Experts of a small language model: 407M tokens, 2383 steps.
Below are experts of layer 8 (counted from 0) of a mixture-of-experts language model. Rows are named router (the router's row for the expert) and show model dimensions 0-223. Each number is 128 + 24 x the weight over its row's rms, rounded and kept within 0 to 255. Numbers have three digits each.
After each expert's rows: "mostly gets" lists some tokens that are sent to it at least half of the time. This comes from a sample of Wikipedia text that the model never trained on.

# expert 25
router:126118117131124117126092118127117103085138162117133123121111163103122132146136095091148174131117128130175168155129083155094192107080113121118124163114150130086148126146126175157125144115129160107087128119149108116132112134143125105140105161095119138153117142109131122143139108123132165119116172139139101133143135154155171154115134120115155126083168142101120155137138130124140123160161178152115096129118155145094136118154107172089104096132117136132189098117119107159140067141115160135114158126113169158164139140152112173142171095101095104125109089128108119123154148156146139126126146115088153146120082167140115137153078145118164108120087091127152106102167156122101122122129
mostly gets: " until", " died", " born", " in", "In", " during"

# expert 61
router:130148145141100153150135120139112110055220179111141124129119118108159104181158132107127181111097101125152135168158136102105154131118134133113129131144144167120136095142122128147130131135144139136124101108154104115100144122131145136110078153174131168119128118139144119121106118161136154150105173127147092103148159157148151147145123125142122102125114138128130157138119133110139142140095150138134101163099141117128114106148117134102101119126116112137146146100130111131140084122128102128103153155101141159172153153166104175142145123148155095104128084148159170154109149152188133144126170115130149144127110117134161063131086138119094088039134143143129122134144126126109146146110
mostly gets: "km", " DF", "loan", " Votes", " ft", "1999"

# expert 84
router:144130106115134112132103121144168090065169177113152108130147104045129137141132160133152138095112147147121140164103109140107197126102090132133130139147131125076089127132116173117107151135150122146115062127145121148110141089134156070135142146138120146137119156159104161146154123086114111158147172164123122124125124110172128127107089133139111109130111141090176112166106114122120106169125137116145111133132125133137107100152101136108103113138133113115181129116108096122159104120092138143117131159127127110158158110098134174116175129081144131109077124155134132133123111131134146110112148114155141152131087139143119095158079155115120116086138137144126148081103134126105138107143
mostly gets: " census", "Population", "ensus", " population", " households", " statistics"

# expert 104
router:091153115117083117125129126182120108087158153101154131138128132125161104149171152141141133097140132102135150147122133119102211128128083138124177147124172110107138120143161147119139150112123117082080144127149131113129133131095185108110107154135145132153125145096132132125132140118135153135098176114107097120116124153196171127088124143169162114086126139118162134160122131103132123125130142148134128129108146132100107106136100133100057117127150126175144146127133110141146058151116133139121125165089144155143138142146117166098142102077136122105101111123138122122108137132144112142083121082117150106156073160145125134127079122121130116107091127122151150121174140143129167111124
mostly gets: " northern", " southern", " eastern", " Northern", "estern", " Soviet"

# expert 100
router:123120144129157125126126150126116108114231162132145127179137146110120133156127136144173116136101133140126164156153140113102225130104102156107159131129134112124149097141133163141099178102124138114078124134131144139146112122122162105138149147140140148117138188110112167130127109103123171115094203126130122112137125171152144147107127151136192114131162150138138132166160131120145108151147119109153123145116134113135139120129137158145120109118144129098201128123135083140082092143093140140127140136102124126137139125139131172111127124099099117146129122149125114131169110144149137120156149104129161097161057125160119133124128155115163127083126126137121139097119115107123127098113
mostly gets: " —;", " –;", " |", "\n   ", " ="

# expert 57
router:062138139155129131103141120146167113075184146121140165123103101121110138166115144132147150153071181125143128178140133119141179074115127122109151147148155109107150130150136137181134151133121182143126132103144116170140135086117130083128143171121144146117154138123129159128139107116120129097132111168126110135110144152165141174123099140119168118104156147144107112186148154125153082138114134125161119154131114095115128141158105111116120144147122162119153104146122121150150115116089148142098124142105130154123123113126127161141140136114092122133144132148144161150144116127157154109117151120110119121136123114157108046135153176146128147089119157139140165133153146159110198120090
mostly gets: " bomb", " b", " wood", " hand", " cond", " corn"

# expert 93
router:129129081125113177134133093164143117087200183133169114127101124120154114164138125116162156115082173158136157145123124150080162136141121107105136129143141144124090113157114176164160136153151139135117146119139100122145131112113161122117102139122152128180111156108120151104122141110137169117130158123144097140165158129179157155081123146148152104096134133134106124137128139081124103124162154112141099104100141146152125110188121116121086110120177117125152119135144069136102079118111125121135135141092163169113155131114108168125129105104124126124112117122137144155132127177184128159125131077106149123153131122134155070139125156132150123131109116123150136117143127163105113111120
mostly gets: "ić", "ski", "ko", "ović", "aki", "ashi"

# expert 107
router:101128118117120135131152126151107155094156156101136113149140108124128087154145130091143184088101174071117164165084105118118188142152080121127163134108164106096128123125122140113132138121132155148099108151119133109101132117126170110153126122142113127162101161098130191132172134102161144135135168160119102115112121107177160177131162158151153123104130155138112150140118143118105120147149134110138131149125111130134112128160087138148114130144155093138154130130120111165120099109110160166107111154133139142140142150131093158140146078133129130095087119133129141093100152129158107129105145081166138124177046132129123140115112124126147143088098114108150138088168164130152115136125
mostly gets: " New", " Best", " National", " Royal", "New", " Old"

# expert 39
router:131132148144122118123160141096139115067175132129166116160160104119145118167173133139177136093136140136142153163110104164087172142136095097117153115126140133098114135117111123132128148113153099151082133143122095145137138124142172130132122151125138138144130160127133136123162131100154132145119126157156146150149143110171181160096131159117160109094111132113112140135124172118160097137120131093157093144114109158109106116141090090143144147174176182126147130135108119168158099121129147131106118157117154202143142163126120159141156147107108122156136133169120119163124146150169125127122172104130136115145112125161134109130121152143149078062129097119185112108130112131109112126170
mostly gets: " much", " crit", " contr", " no", " less", " good"

# expert 83
router:086122123137128113119093112132135134062199145123132154160165126107136141133120121122135129087072146133168126178127102117108177121118134142118119124178151131078095108085139164148144180111167145123118114142161113112169159100116141120085112137112124107103121099096122130149104139155127117173140172128103123089100138104154119150128147139139154112080117135138129157132109152121122126146103158149107128161132130101117121120140095147107130118152132109117142137126146107114138126097137157115096153114107109107130131081142059130159119123115108110105123104141103131122124131124108149156122091139097129113139098154167131072098095154145141084067111124108169113078174149138127116153115
mostly gets: " comp", " reg", " Pro", " Comp", " rep", " pres"

# expert 120
router:112107146138114170121104113144174095065230122115134151112107096121168129160117105087141165101108109122137155168138110124103195156116128109094129121092147113091110117158120154135132111105117122159115151140170102140143147157144145086145137123093133118144130130085135134132133131111117149127087135148093085087139125155158122142114180150125149057109121140124106139125146121124103106128136110112164108134116140133105108124165146139142094151134131097139157128111147083146133125131129153122081099150119100153160138143122119193120140135131132102119098099143142153114122145165163081134129133138108110126155096095124148085168119161098114132094127107116134136141159137129122134149111
mostly gets: " JPL", " Spacewatch", " pm", " Pts", " Result", " %"

# expert 113
router:133131087130116147127134126135146123097181121096172148173111137134154102171125152101133147102091165132151144183137127154076165144127122162114139150128156126127104104155136176176122141134164147104091116130120129156122123119136163115112105148132145147166143135123103155114111156108133154138118161147139116119150117134150134165103136134149120130103134149157116143133111168103105117138143162102137110097066157141135116132169111133086108101139146123134141147150108074160134096179137122144099139119103152168103128148106132149144160129073106104106114115153139162147149116150153124133110155110125128107158105124171147085089143181142140112114128083119203153122130089106141155087132
mostly gets: "ois", "berg", "elli", "ée", "ista", "ini"

# expert 21
router:096148141130139135128137121143119117088155157093165138127087140128161129155149166135143150125114141150133172175105116115101177153129080125076165148120140125071143128142171108140144126113141092133101124136136110153121117104140177115143111156097134121166146141113126177131116103124122149141120189123139096147138131128173146162084106178129145076109132143127119147149145170114113096128104166115177137120116112135104115127158112117123086083133167106158168123125111091129130065150108162158105131145133136153174161124111108150109138092095147109133134112135130125154122138168151117141110128111134150087160064137129110115127090126144120113076119126126161136092129142109100132106123
mostly gets: " these", " many", " various", " These", " Many", " Some"

# expert 109
router:109168119137152124133136125113176142074174174128139168148138086131138115158132161125156134099067136120165136161105126094115176133113138153121084151142152129103093146144110134143128185116098134137116139124119145101120111124117148099081126132119159101144119166123133150129126085067122140131121186124163119132131131132181136140108135154078160109061132140140127126115092131160142120114137148128142128155070116122134109111183107110101117136127148122140141104140148097146109092155134133165110106137103125163124129090133094163119143129108113116103134103116158170159127115145174117122121148082114135106140121112148113050131133142098132115110119115137160157123147108167121124103148
mostly gets: " Raj", " Kum", "iy", " Tak", " Nag", " Yam"

# expert 47
router:096117100098107125118117131147159118080232186108185163124099095114138105154155135172177135144107092129129151140120142118119147152121107164120110146118160138112137101132120131158142107101132193109110132178114113136106134116119130111113127136140150107158147177112114120130127096110149154122099164164103099116132105162138172132131126159130159124082117147111140116158136151102131117172098138120105132177115122139115098156134125153127128122148119154167140100135112123117156126152125122154114146147090122165144156134110117139128167105104101124104118112118144122149128125148113149117102166083141130121140087157148149083172111111120077112108118098146137153097146154093133140115174
mostly gets: " M", " V", " W", "Ch", " B", " Zh"

# expert 46
router:136118129145132148098108086143138106060183153128154139105127173115171086122182109113154136119104167155151152196119106113089168112118111110127158122112142159118149114124106120189142136140140110129124144102124100154093130124148158144137121123127110094130082121115128161097117141096138132114144169154157079143177137163150165146101140137128143113076118146117090143134137123144154127126141130117140134117109158129131084112149119130097128074120139155138177104100135073115144100143077116131144091148145152148117102138107133170130088134114136145119128128112120113152134101149182113135142114117102118124138109147134164088140072171125152094126116148106130124083131110127132123147116
mostly gets: " ex", " pre", " en", " Ex", " Islam", " Mu"

# expert 28
router:091110106142099104130130144130160103074173169112136128108164119130141108134144097123163155137108118129099120169126108152095163113108119124156170135128168154112118147143145170151172122120141123142069102175165110108106143088114176104118124161151137134153108161115120153154123105139114182150115182110130103137083146134159123172125144149123138134063135143110132121157145126128116106132113155069154160099119149138124148107177134144114105118133129103133138146103106072129117149164091134174104141174145142171142136150099111145126123107118116105101102118125138105142141148152174167134111135126098116131186110147165131097111120150142143094109137136111142153107136142138108117109151
mostly gets: " at", " At", "At", " located", " near", " attended"

# expert 72
router:108158099136140164137122124139143094044195169122148102124126114098136111152142087110143116092112176153131145172109095119117163145133142093131121128138168134062127103123119141147149125108146129122127130129182124128114108104132129100147133127094117126123190120116134148100138164113112141108116171106135085148141113120164146154149106158176125114097097111166149125138109126131127110105124149138149133151126150104107133117120121130102119147137125161098137062114138109124132150110109133110117142143128173125147169123150124141141133121121129096129134072129136195167135157139135085132091153099111111143152075116153113113136133153140121134046158138119144139124143120101101119086117
mostly gets: " un", "Un", " eff", " Un", "enior", " circ"

# expert 3
router:101137122130127136127125113135143120092175139110120171121126119109146125132137168157116163106106182153150156175129160156088167122156118115083145124127143120079097129142142160159128173134149128127084145147115119140138104134129137122111128154141155115139144153138107101114112138126116161119106149117147103113148136176125141170096106114100133127097117113133119159152154147139150092143141162141177099115095102120147127126149089126085114128144125202133181090137163072149120077156099111149127116154138133186124141113120131145089128128119098106118126094133158113158115126122163107153120161166150118129146097115136150067149133177167133119089133132085152153120137112127117174097115
mostly gets: "hemat", "ucle", " hor", " chem", " cann", " cell"

# expert 115
router:135150108122119128136088143172133133084191202109158125120137122110168131147134135119164118091147142132138173165122138170102127161101078151086122131120170122100103110125137163136129140123159146120103130151123103164114135103104132122104139161165159143151115155118130149112135145071133167175097166137131084149139129122134180132126167124139144098070140128120154131147114153137088120139121173102139140152114125138132122121156131145132135110154141105165170144093121139131120134140096115118121126160084144154146151128148123165151134133139122127133108137150107154141126113164119112119125141067148181106139061152142158101126103113119066133090132114147119146103127158097113101127132
mostly gets: " H", " K", " N", " J", " G", " Gi"

# expert 103
router:147125138134117140106151124151124104083194156135148156136148153154143126169112157068136167101111138132150144144116118163093166134130094140106139135134162138129145160106161160125146098104147150143132087147137127101119124086114171078143158138141155109152116134128122128163162132104133170146118115132134076142181119122149154148130104174142108133084150144141131126139132136097120108148104140098108106126123103156095124144174120104136076109145154141139168131141118124177104128154118144134140169149129141136136158136123120174131168125129116143139162106149161124134160134130164107086137174111112100140143080135121109092131142159133112085100117127158149103039155135142116152132118
mostly gets: " F", " Good", " Hall", " fire", " White", " Hill"

# expert 17
router:106118139133140164103148129127157086103149155087161137126114132104145125155147144118152151104117150112158144152131110124088196119108121128101116139117152143064131104141159172161167143143128145134114142142133105139132138116136133128125104162105143127133153143110079158141102119108129177176107156161157127098135150156182159188095143147115179108063142136091136118147122141121125088139131147104123110124109102123129136127182112143115081118136170112111180132135118088157116091114094124128111122134090148155121155132147106147119141079074131086103141096127126135161139121176171150135096136109112114122148102151114139102138125127125127096098099140110137151103157121153131156107117
mostly gets: " include", " using", " create", " helped", " provide", " against"

# expert 87
router:113137107141105126122121116142140114077197159137128138128101134162122082140146141104158164090113128119174131152108121152124204157144126136133160122146145119078138144099126128119117103128139139115081107118138132148122147110133141137142098143133105141132104139121102164129136150148128133128109139143133109148136104159142096148117123167120167117110119147125127178174145140121112149119102124176155121173100164147109106114159135152126142118124123141151116146101180084122136104175129201170086112166100086157151178150143113130098164124109137129107139145164111144162144123149197149126123141115102138120143074146133147069138116143120085093109112131096137136151125110136102140142149
mostly gets: " qual", " sem", " Qual", " sq", " lim", " prec"

# expert 38
router:103145113145153123144110132137128096072177132085147180157130106143145141145145128119154140131117129146135111146139155163082154097136055128146183128140149146076166141127166136104134147127169150141130134126154111153141126151101135101114146134140143114143135121138149152108142125107077126117124182159116107099131112136137116176127119135164159100083154157156118114178083152149118081146137152146162123115137138099138102142125115167097144104160115150124179155154106137125112139143109134173087137128096124168142130116173101181125127138137116099138124134137128128157146121151135172146107145127105151137142086121125127071126127130112119159070144101111119138130153153114106120080151
mostly gets: " l", " d", " b", " ch", " c", " dep"

# expert 94
router:115112113131129116130096099172149135109123180135143138132145124119160113146161120143157136117127150139139141149123111103127209146146112117113149139103123099067123129153158166158132162121127137117109148164137113143140102130112143091119110156104120106135150125107122127132145148110115194125137144158143104127183101165166146178083132164119134131083119124127115154147124139141117117118143145090160110161123109122154124127134107133122110126111155132113151124126114099131100105147107158137125125152100143164146161138097101186143156116114133105126100134112142134162134115164117132143105150080172141135169051160165141113124084132124088136033127115125120140083157136155121160146130
mostly gets: "The", " its", " their", " The", " These", " whose"

# expert 66
router:095134091149104121091117123130115143071173154101145124102102146142136127143139107122149153119118148113158142142104105163139190128114161118131107122147186124107120121109118158124115163142157154135102116132134112110137090152110160100133185137123162141119109137108111132113143119127123143101087157105154152123102172140132164152136120143173158110107113148129165151137131149124113104146150157139137109118104108128114101103131124135121149092125118144110183131120157111108152096131094201163100156157116161160168153138110141167147133082108121110088129071191128138140157115129123137162106149080135154127130099140103116129129132162120135110078120098170156126075127165130146141115143
mostly gets: " dec", " end", " mid", " Dec", " beginning", " early"

# expert 23
router:142145146148111158160123103147146129084161152108143148134137159085135076161163115117147163129136142136153122160105154167079221133115117153111154133178166119085153108093137126132154179121150144123114129166157106101115099108136153094174129139108120165170149133151148161126151127132137130134104186126107085102107159125139159154127126164122125118090145149123141114145122137145106137115145165115103138133146096134151151101158087160119116110118138150117135134160128125121105119115095169121104108122120115148118143098129086140155117136097155118146100120176138138130105111161143093144139155097120160107142117124160126100126112145107110079115147093099165161108142164155116121153136
mostly gets: " was", " became", " are", " been", " ext", " is"

# expert 22
router:132171137132140148104127157126094103063160146064141147154118160111128137133160152140138134106094129140144152166136089117095173149134127152132135116141120144086112136121154153122143122116137138096081156158128112103114096071134172106106125157107175143178130148116121132132126143169155134116131192142164123145130128142153152191111128139110146074135136139135123169124128173155128113133121142120144140147117107144110122121183127125105106098155165138101160132101098096127129123140160131119111147139097162126151125125146123170108144106094125100157127116124076173114135155134129144133111116100103160117137069123124107114127124118132100069091116105159171158121138160109093130130144
mostly gets: " Turnout", " Coordinates", " Phylum", " Species", " Died", " Genre"

# expert 90
router:124096135134118139146101116141110126082144156118129100127117138122170140146144089101151144097124149107174161147133102130087189112082087148128125146103120130080125148144128159145136150128115154109081123104138126126150144115116152120101107132126153127146116127095153150151162136121118160113118161101119085125149149125165160114106135119145179152111144128081138135160161150125146090130138176165109101115095151134097121075175110138082106072160115139150125103132155102138132103139129147109109145161114148164112137113163128198137178088121104116113122111137088135104142133150157136146113145110116144094116059127153122135140059147126139108120117118166143127120152145111103122127130
mostly gets: " In", "In", " during", " in", " During", " throughout"

# expert 70
router:099141114140107118130125122160127114076204148093121146121164119130128094140160101103166163103105157095127158197116162151130181143089088104116151139144140128106120154150114143132123134094127199130137097158165088146122128123132162081151108137134145143151145087098103140149140122107124177122098150152149128106124128165150110151102141148124098132121147150108120165177137142129127133125135146128158116129115144111133126137195122120089136112137132145148113120120103136135109062143112172151128127145126129169157155132098139196116111110118120124083103107127147134105132128089154138152115126084132137121129096147143151128160118148110091127107120129131157164115157114116109142171139
mostly gets: " 2016", " 2020", " 2012", " 2007", " 2019", " 2023"

# expert 27
router:147117127138115119171125129156126120088186133132127148123137094110135122152113145156148137120100131122171163158145119139133137115118140153143151168153152114046100138144124162150153133105117164117111117125112113159130143148131132098134120148160139154158143108121086110153158150129117163144109162140146102108156136162171166198083121149132136111079122159104132130140128136152117109158125137137141119147123129124124110124157115129107106135131117165102195128107150088129150103155058140127086150125103141161156139115130084166115135110074094118134060093130125113150140141125119148126137183111118101131154092134149139116132154189128132136086146133129169160128133152133120154119105
mostly gets: " episode", " version", " event", " game", " story", " route"

# expert 16
router:099167105155161114137128130160128153087179183121111156127146134096152115150155157082129116122094176141114118178106130128072165146135127152107094154129172116125109138166162136148160192165150140133119150130133112128143108154117165112151128147116154138126135150124109144125124102105130151120131163131127109101121134124136145160108101140107162149099093128131127105142152151151132114139165147118139119181089113125120137090211121098110123092170173137100138121155164068132115108140116120137141125143144172134109153133079100137135120114113104132101108096143145155139123118183114129139115135111135114090153117142144129082086100150130130130086114117093167124120106124163127121126141
mostly gets: " Niger", " Colomb", " Croat", " Sal", " Alber", " Rober"

# expert 67
router:114147112159133129157108134124146115093174142136116166180149131134165115166126150118119118140094182152184129170145126115109162156105154161109117125169130097093093126106172124148138170119133125129109145169141102139130135135119139115121095148117152128137128113159111116143094121135131131145138162151133117128134141160170160203094114142146151125101096157096105117128153156137119105131152131118123126127116116131118123140188093126094096116177135195111151143134135075135134056137089145143107120148116172163127127114149092152132129089097058096126120151145095155131159124128134147135129126145116119131139116104153129102106113141120128099070100135155150141098120105120130139153113
mostly gets: " process", "clus", " complet", " success", " access", " creat"

# expert 108
router:104168158136151081152146060132137114072186186102124120122140099117117128119103145144156157097104172136171117151140120151116159116077114162109128144142152134067134126153102134158109166117148129125083102137157095159124114145114155114125174167129119132135165119131132141165143158117117142120165193117134100133116107172126119149154119169111144099106139131134112150128126151123149118137133143173110132147133144103121133151141087124147126096134123122144125110153128091115090116124122174154110116105134115150128093114111120129154182099102119143108145111159165151112110143155104073141106112143111131098115093095170133116136110144123117106087119105124156109094149125146114114100093
mostly gets: " comm", " dem", " cr", " br", " Comm", " inc"

# expert 45
router:075158131124141142119134119150140152090178146123142140170099132167138110161128131118142179101107124120168168171121093105074168141163118120085161116140127126070106138146145106166118152121144083150098125101156120150124123095130154137123111125107143127140148138092088137122146130134135193146141147150160109131149128133157159158118135174112148138119136150115110159144133173102169136163149182132154125107126127129125126128154130131135108111145150106118157137140123079147133100139117140149113136175110154176173137137131139145088183129119112087140151115153130137141143112117136134150099146110144142121177077143144147105151079153151106142058101110112154127107147129125114127137131
mostly gets: " human", " personal", " modern", " economic", " natural", " legal"

# expert 97
router:128121113124141180153088140144142088082177196125136143145084114112159135123144110147144127131132130166118148167097103147142153139129102126112114159124133099119136105152171158149128134151146120130106114129131093146159132087138154135163108142123133132138128162130119123151127137148164150139117141125116101104125137096108175164067144137154151155098155086165134116149145151123142110115152127146120137096097138140091120112171141132127151146140171150119193132113130116114134155138095120092087138128124159157143140127147138191129117099113107123139092096140131126147147180158125126105131114135137111092164085160131129072129096124120112098096159142065153135111167113163079115132114
mostly gets: " E", " O", " U", " e", " o", " Che"

# expert 56
router:099142139152148136110149138162124123072189153115124135174151087135111119160128135157152163102102181151155133146099141194123148141106104133139100122120136167065150125129102143116149158131154147098116158163135123143118138129130136113105144140118125123152138140116150128167129126070083181138145179130122109112108132138141102141115124140132157080122159146108132182158107137130147099146172148130116120119098135132119107160126093145084147129145118151121147141142117134142138098171159143159121106139096129160116140101147108175164129124112121150114094107123104147140153123115135121128117161133134169140122116160155160085136072120118112098050116101138107154149167155129155113128115
mostly gets: " d", " p", " n", " ab", " th", " inc"

# expert 122
router:082116111131113126142133108146146146094195146109157131154136122141132120185127158117159143099085144126161139170139119138116139116152113162140181136149171116098102147158159148120127111120161113133072102126158117134121116125133141116148145170143151140152129142103105138118152143103147159153089156125124084142141129143191125154096126154108143135119112149136113137111128156115120116166127163121132124136136135076103113132170097120155114109126137129149188117114134074129077100164098120151107162130099183161132123130121117146134148126079147137127111134157147155111119133165175120120116129118126136122164057101140113093127135158126138109100106152098192137082137157123142130100141
mostly gets: " University", " Museum", " School", " Center", " Institute", " Society"

# expert 124
router:105141132092126107136089106152137121078175186146141123134151160135151109142137111064124130076116176121136120167120124134073115102115111116141154129135112109126164113172146134136115130119123150123116133112164107107126116132121172110132131133134125108166135160106090184128132144128157152125123127167127098125114117144185156147114112143138156088116134155136134087099106149095118133119129137158133142095171152132117131101157134115129118135117146118102129110107114081101139118147088160157103157138122136160151171157104101137128113124066108151107123161148119141151162114126140108166086148091134142117188084141122125112138106143143144098068129139070152126077123147138115120092107
mostly gets: " con", " English", " Trans", " French", " Con", " European"

# expert 99
router:123150127126115106121140130141116103082182123094127133132114148109170129163138132159129138131081093121138152173135111150095129132140105129125150154135159123044162154142129147141152132112138123133098114120117093145126134128116142100147131170137106166159177124124140126112129146147109183152118187121117100084145104138164182156086135159122112117094115150143137130149155142107121088127134145134142103131106126124108108118188085126100093113109121153151200128102131114133120078146073137137129111157084181173143138117131089147100150111093120098143116089119139139166134130118138098110141145136138135126146097125145129123139130119152142105074132142114157149106149163097096111129120
mostly gets: " music", " education", " business", " research", " development", " television"

# expert 63
router:143162127137106168146149121169136114091157162128169148152127143109159081158175127138138182136125154135135117147131146159101182153099115136107162149163136119093156125134114131173158131101131153108132120180169114127103159124133159099146134151145119140180138141118115169139140107140168137111119170139103101108136136135162154175118128120151170103072115113118127146128111134117099118149128145131137136136098136133131137093177121170115066124117133090141156119144133117152119092140127160157114116102131099167142177130159079141132117120060134112143090081151142126129130105138157140128148153094151157129136108122115147100143136147115107116083143092114157155107153114152102150148128
mostly gets: " was", " they", " being", " became", " They", " is"

# expert 86
router:136140116092144101115103109080141144074149121124129167153129125095102128181161135157124150119095115103153194171108147182087152125146108158122136137133198141096134124135128126121158152122115139150131122147143108156124115102144152087157137128139143168169151113115145140144146107091105138127095146144126114131143129115139130153114179164140163133102161129121137146161120136134128072121101173135094113129113125180115112135117114165093145125151140130111174178127146117146124099120095150135125116149120188162120137116101091181096126125136109115104100108114168144123142134125159100133117157110124157148148136143152137068081116154137159098077136132143157121143131148142104122125110
mostly gets: " Th", " th", " there", " There", " Met", "Th"

# expert 54
router:128120134135120143150142103152122102098151194106155151135139116133120149134158137122154154095118154118144148132135137113114231114122135156083162136124161146097131139154133127172118132108138139119090134166136099138133120122127168127132104138176124135194121130134121128137139109088121170162101207146137102130152136150182148153130166147135132135083122151123132162126119106140150123149130140121175113104111118097117118135179104117127097109162130129167174133091132101152104142146090158127114123165095149145148137138134105137152124114093127129121108145146118152123140124120143152159087159102133156131176076132153151117128113177137124114120107115109123178131167132155144168120136
mostly gets: "\n\n", "=", " -", "',"

# expert 77
router:079133097120101122156096108166123149081190163120131158129146135109125130146156109125153150108097177144162173162130134148115172115102104133105142159118160125097119141138155161137122122114140134132121110104181083158125125136130163081159141152134150146118142142123119164158104119128133159137094141130145108089133148159171154133115117162156115113102097177145122152171086142143151133166127131123147127113097123133114122108160151141115129140118134158115170102102121094152133107168102162153098129153119144191156183108135135165131116101102119110097098127192160124114167125136156126139124118090173137133139103111113125132133121170114124108098141112131171143097131139108130104153119
mostly gets: " December", " September", " June", " July", " October", " November"

# expert 36
router:125145105132105173117118137165114120082140181144173134170118115143138111164126110105134142115078153123187174175113130122143202137142131146133140149094116158078131116110139133157135163123114136092082127147142106141121138129158163129128107131126133115149140162131109140140095139074124159145104156131154116131126130148148148173077129110155137143101132121143124099132130178113137128114163175123164126141111111114128111110109112119134082121132115131138160145122108101147114094110090152141122125121079162195129141128077108151128112124086120116096138117127142138114122135138113107137065132105149154129178085113126140106099095154117115123092121135105157122115135165182099130153116
mostly gets: "|", "The", " The", "pisode"

# expert 18
router:126122107129120134135121104133122132097179179096169117126129131123157150144140152133178135124123185112154172142135122116090186161112113109092125145144158120122123140157132206154152133125161132131099149137123116141121139148133158108128090166107094122164130157107128160112154102148120180164092156143162103137144135156157147167098126135141148092062127139096128152138117107085135104127157167125178087105121130136136134134161116134139110097135131115130196111131119045173113130141105127107108106154094147158131126153156085150144159116108107156139110123121131134112139123146174136125107148094143112132146107115137155102132135144148119105111122107139104130124141139125086151134139
mostly gets: " Robert", " William", " von", " Kevin", " Steve", " Mike"

# expert 40
router:097125132095122119137114130142124131085177152134123126106114141118128108130123136134167142133114158136128102171129128127091145136131114128148143157137116119097114099100133162156135165130173155152065150150164104152147138120102171112183122145120162139144133147100146120130141129099118137132144151141134126125145108146136136186129136155093156112078128132137106123196125151108099109119108135151160113117105141152110095131170090135104135102117148112097164147112152061150140106150072151136132142130121160150134153101144129146135160118116104121130135132118125134170154148196144144145092161124136102139147090164156122062157128167138158124054124114091149159078115117125138134117131
mostly gets: " MPC", " dise", " proble", " ill", " gas", " appro"

# expert 81
router:121148143106120113143134126147122082079181137123176139142142113110124112120141120106171124106102135124160164151121142146128151144151127166080131163140186116094100164101133146125124117117126136102067115146131109136111159132141161093137151160133157174182083126133126115140124120109154178130131148115144142111130131150182135182095125111113128106106147143122162145123146169110127122154133139137149083131111127103091103141173103100101088092171131151129213100126152081123144125160104158142103122129130135155156145138157094139102112098119125126136111125122130164126140098133147147123102164122151118126136073112144130114129122184130088120096146112115158163119112152115124111111122
mostly gets: " because", " region", " version", " area", " Ministry", " elements"

# expert 119
router:127118140131144129130146118148128164092222188098139091126152128126150134147130112148168108120117149140109152157138127144116203093104095140091134116155134119097137085157153153150150159117119141125118146103087146127125128109131154095092134136128161160158143140130159135114149148098150142137122150129135091111136120167151152143108114147147206085141138190122124127145131139138096100155126131099131097146109141140114088114142131122112114127157131117130139166121139104129114109142126173162117122149153150115163144146140125175134139121105090110134111064133118130148129115170158128136138165117164176116155100116160109090145120127140145097071161129136158146124156139127094098123124
mostly gets: " 0", " Swing", " Goals", " Apps", " —;", " Yes"

# expert 118
router:113149123131128130138127090149125105106211180115144135158115111122135157156135096122141127080116152151174147160132122136124204107156109166111121133149183146123162088139134139141135157090144127107085144128143103147157132120115148098157143134193127104189145165102138137130160112108138176155088145146124118134140136150169147162136143152160175099101120128120159150137118111147111092136139134134130150128116139123145118123159140110123079105110150133111136115117129067133082135155099154149145133123090127142158129139125159171130124125082138126148115145147125135138146135134165111154136119099145158118157072145132143132125125157132113126089124087118137149123185122152124165104113
mostly gets: " FRA", " GER", " GBR", " AUS", " –;", " ESP"

# expert 50
router:087165092128115149138117122139132099099187163143134135124120146121161122153151140117132146104097179140106155188120168126082181147123113144125126123137159140137107137121137177134145135144142116144116115156151126129128114115155159093115103173127166135170138152086135157132128126094133191144121139135133100121152117155209150149095132167155114112090130134107129152144127136093136114137137144129131090112121157135129120118154106102093106079138147142116159109175103061158116091148119130131134137171134153167145127138081136139128132111121084128102125100146154116115110139151181149143156149086139133114165105105155142078113123168133130111116127126104169109116162122130124132120119
mostly gets: " York", "shire", " London", " Angeles", "ville", " Chicago"

# expert 73
router:124162114145111097082113126144155161057203141118132144133121122129127147123106132135133136088094161124153130197129113138099155117126118177143108129136140084094096173100179146146144172120131174132094088152132110126111110097098160103129132150120169118153126093135123133160142132137117161148110171164117155143121104144172141164117164149139156136125135145131123138124131128115124154166137115136152162166101134103119125090141055124079102074113137124125159138114107109109127128168115135134090150163118129143120128128139113147137128126133130124099096162155138149134138147179111124100115139129102137113142075141183121145119086117103147125100112134144158125127136173142119131121122
mostly gets: " inst", "ricult", " rest", " particip", " Pl", " Indust"

# expert 78
router:114168133135125121170128140167130141057149176151138151117138099106142109122121107092123125119096142115168127131115107151157172148145120126107128147155128147092117126116117137165169172116171109115085109094125092146143116130148153099123104133113135135141128132137098141132168151123108128101142169149106134114146112135079100139164176149137150145083152095163133139165158094139161131127158151115133119137101077135145119091128112142103128104150157119114163161091153122096120123135116140127096147145126151155139181103102128161141146132111109112106078109130137166130130140119134106172126105135147146107152081157152137084134060146143148118075130117097146098142123117146092142111076
mostly gets: " an", " Ar", " An", " ag", " Ag", " ar"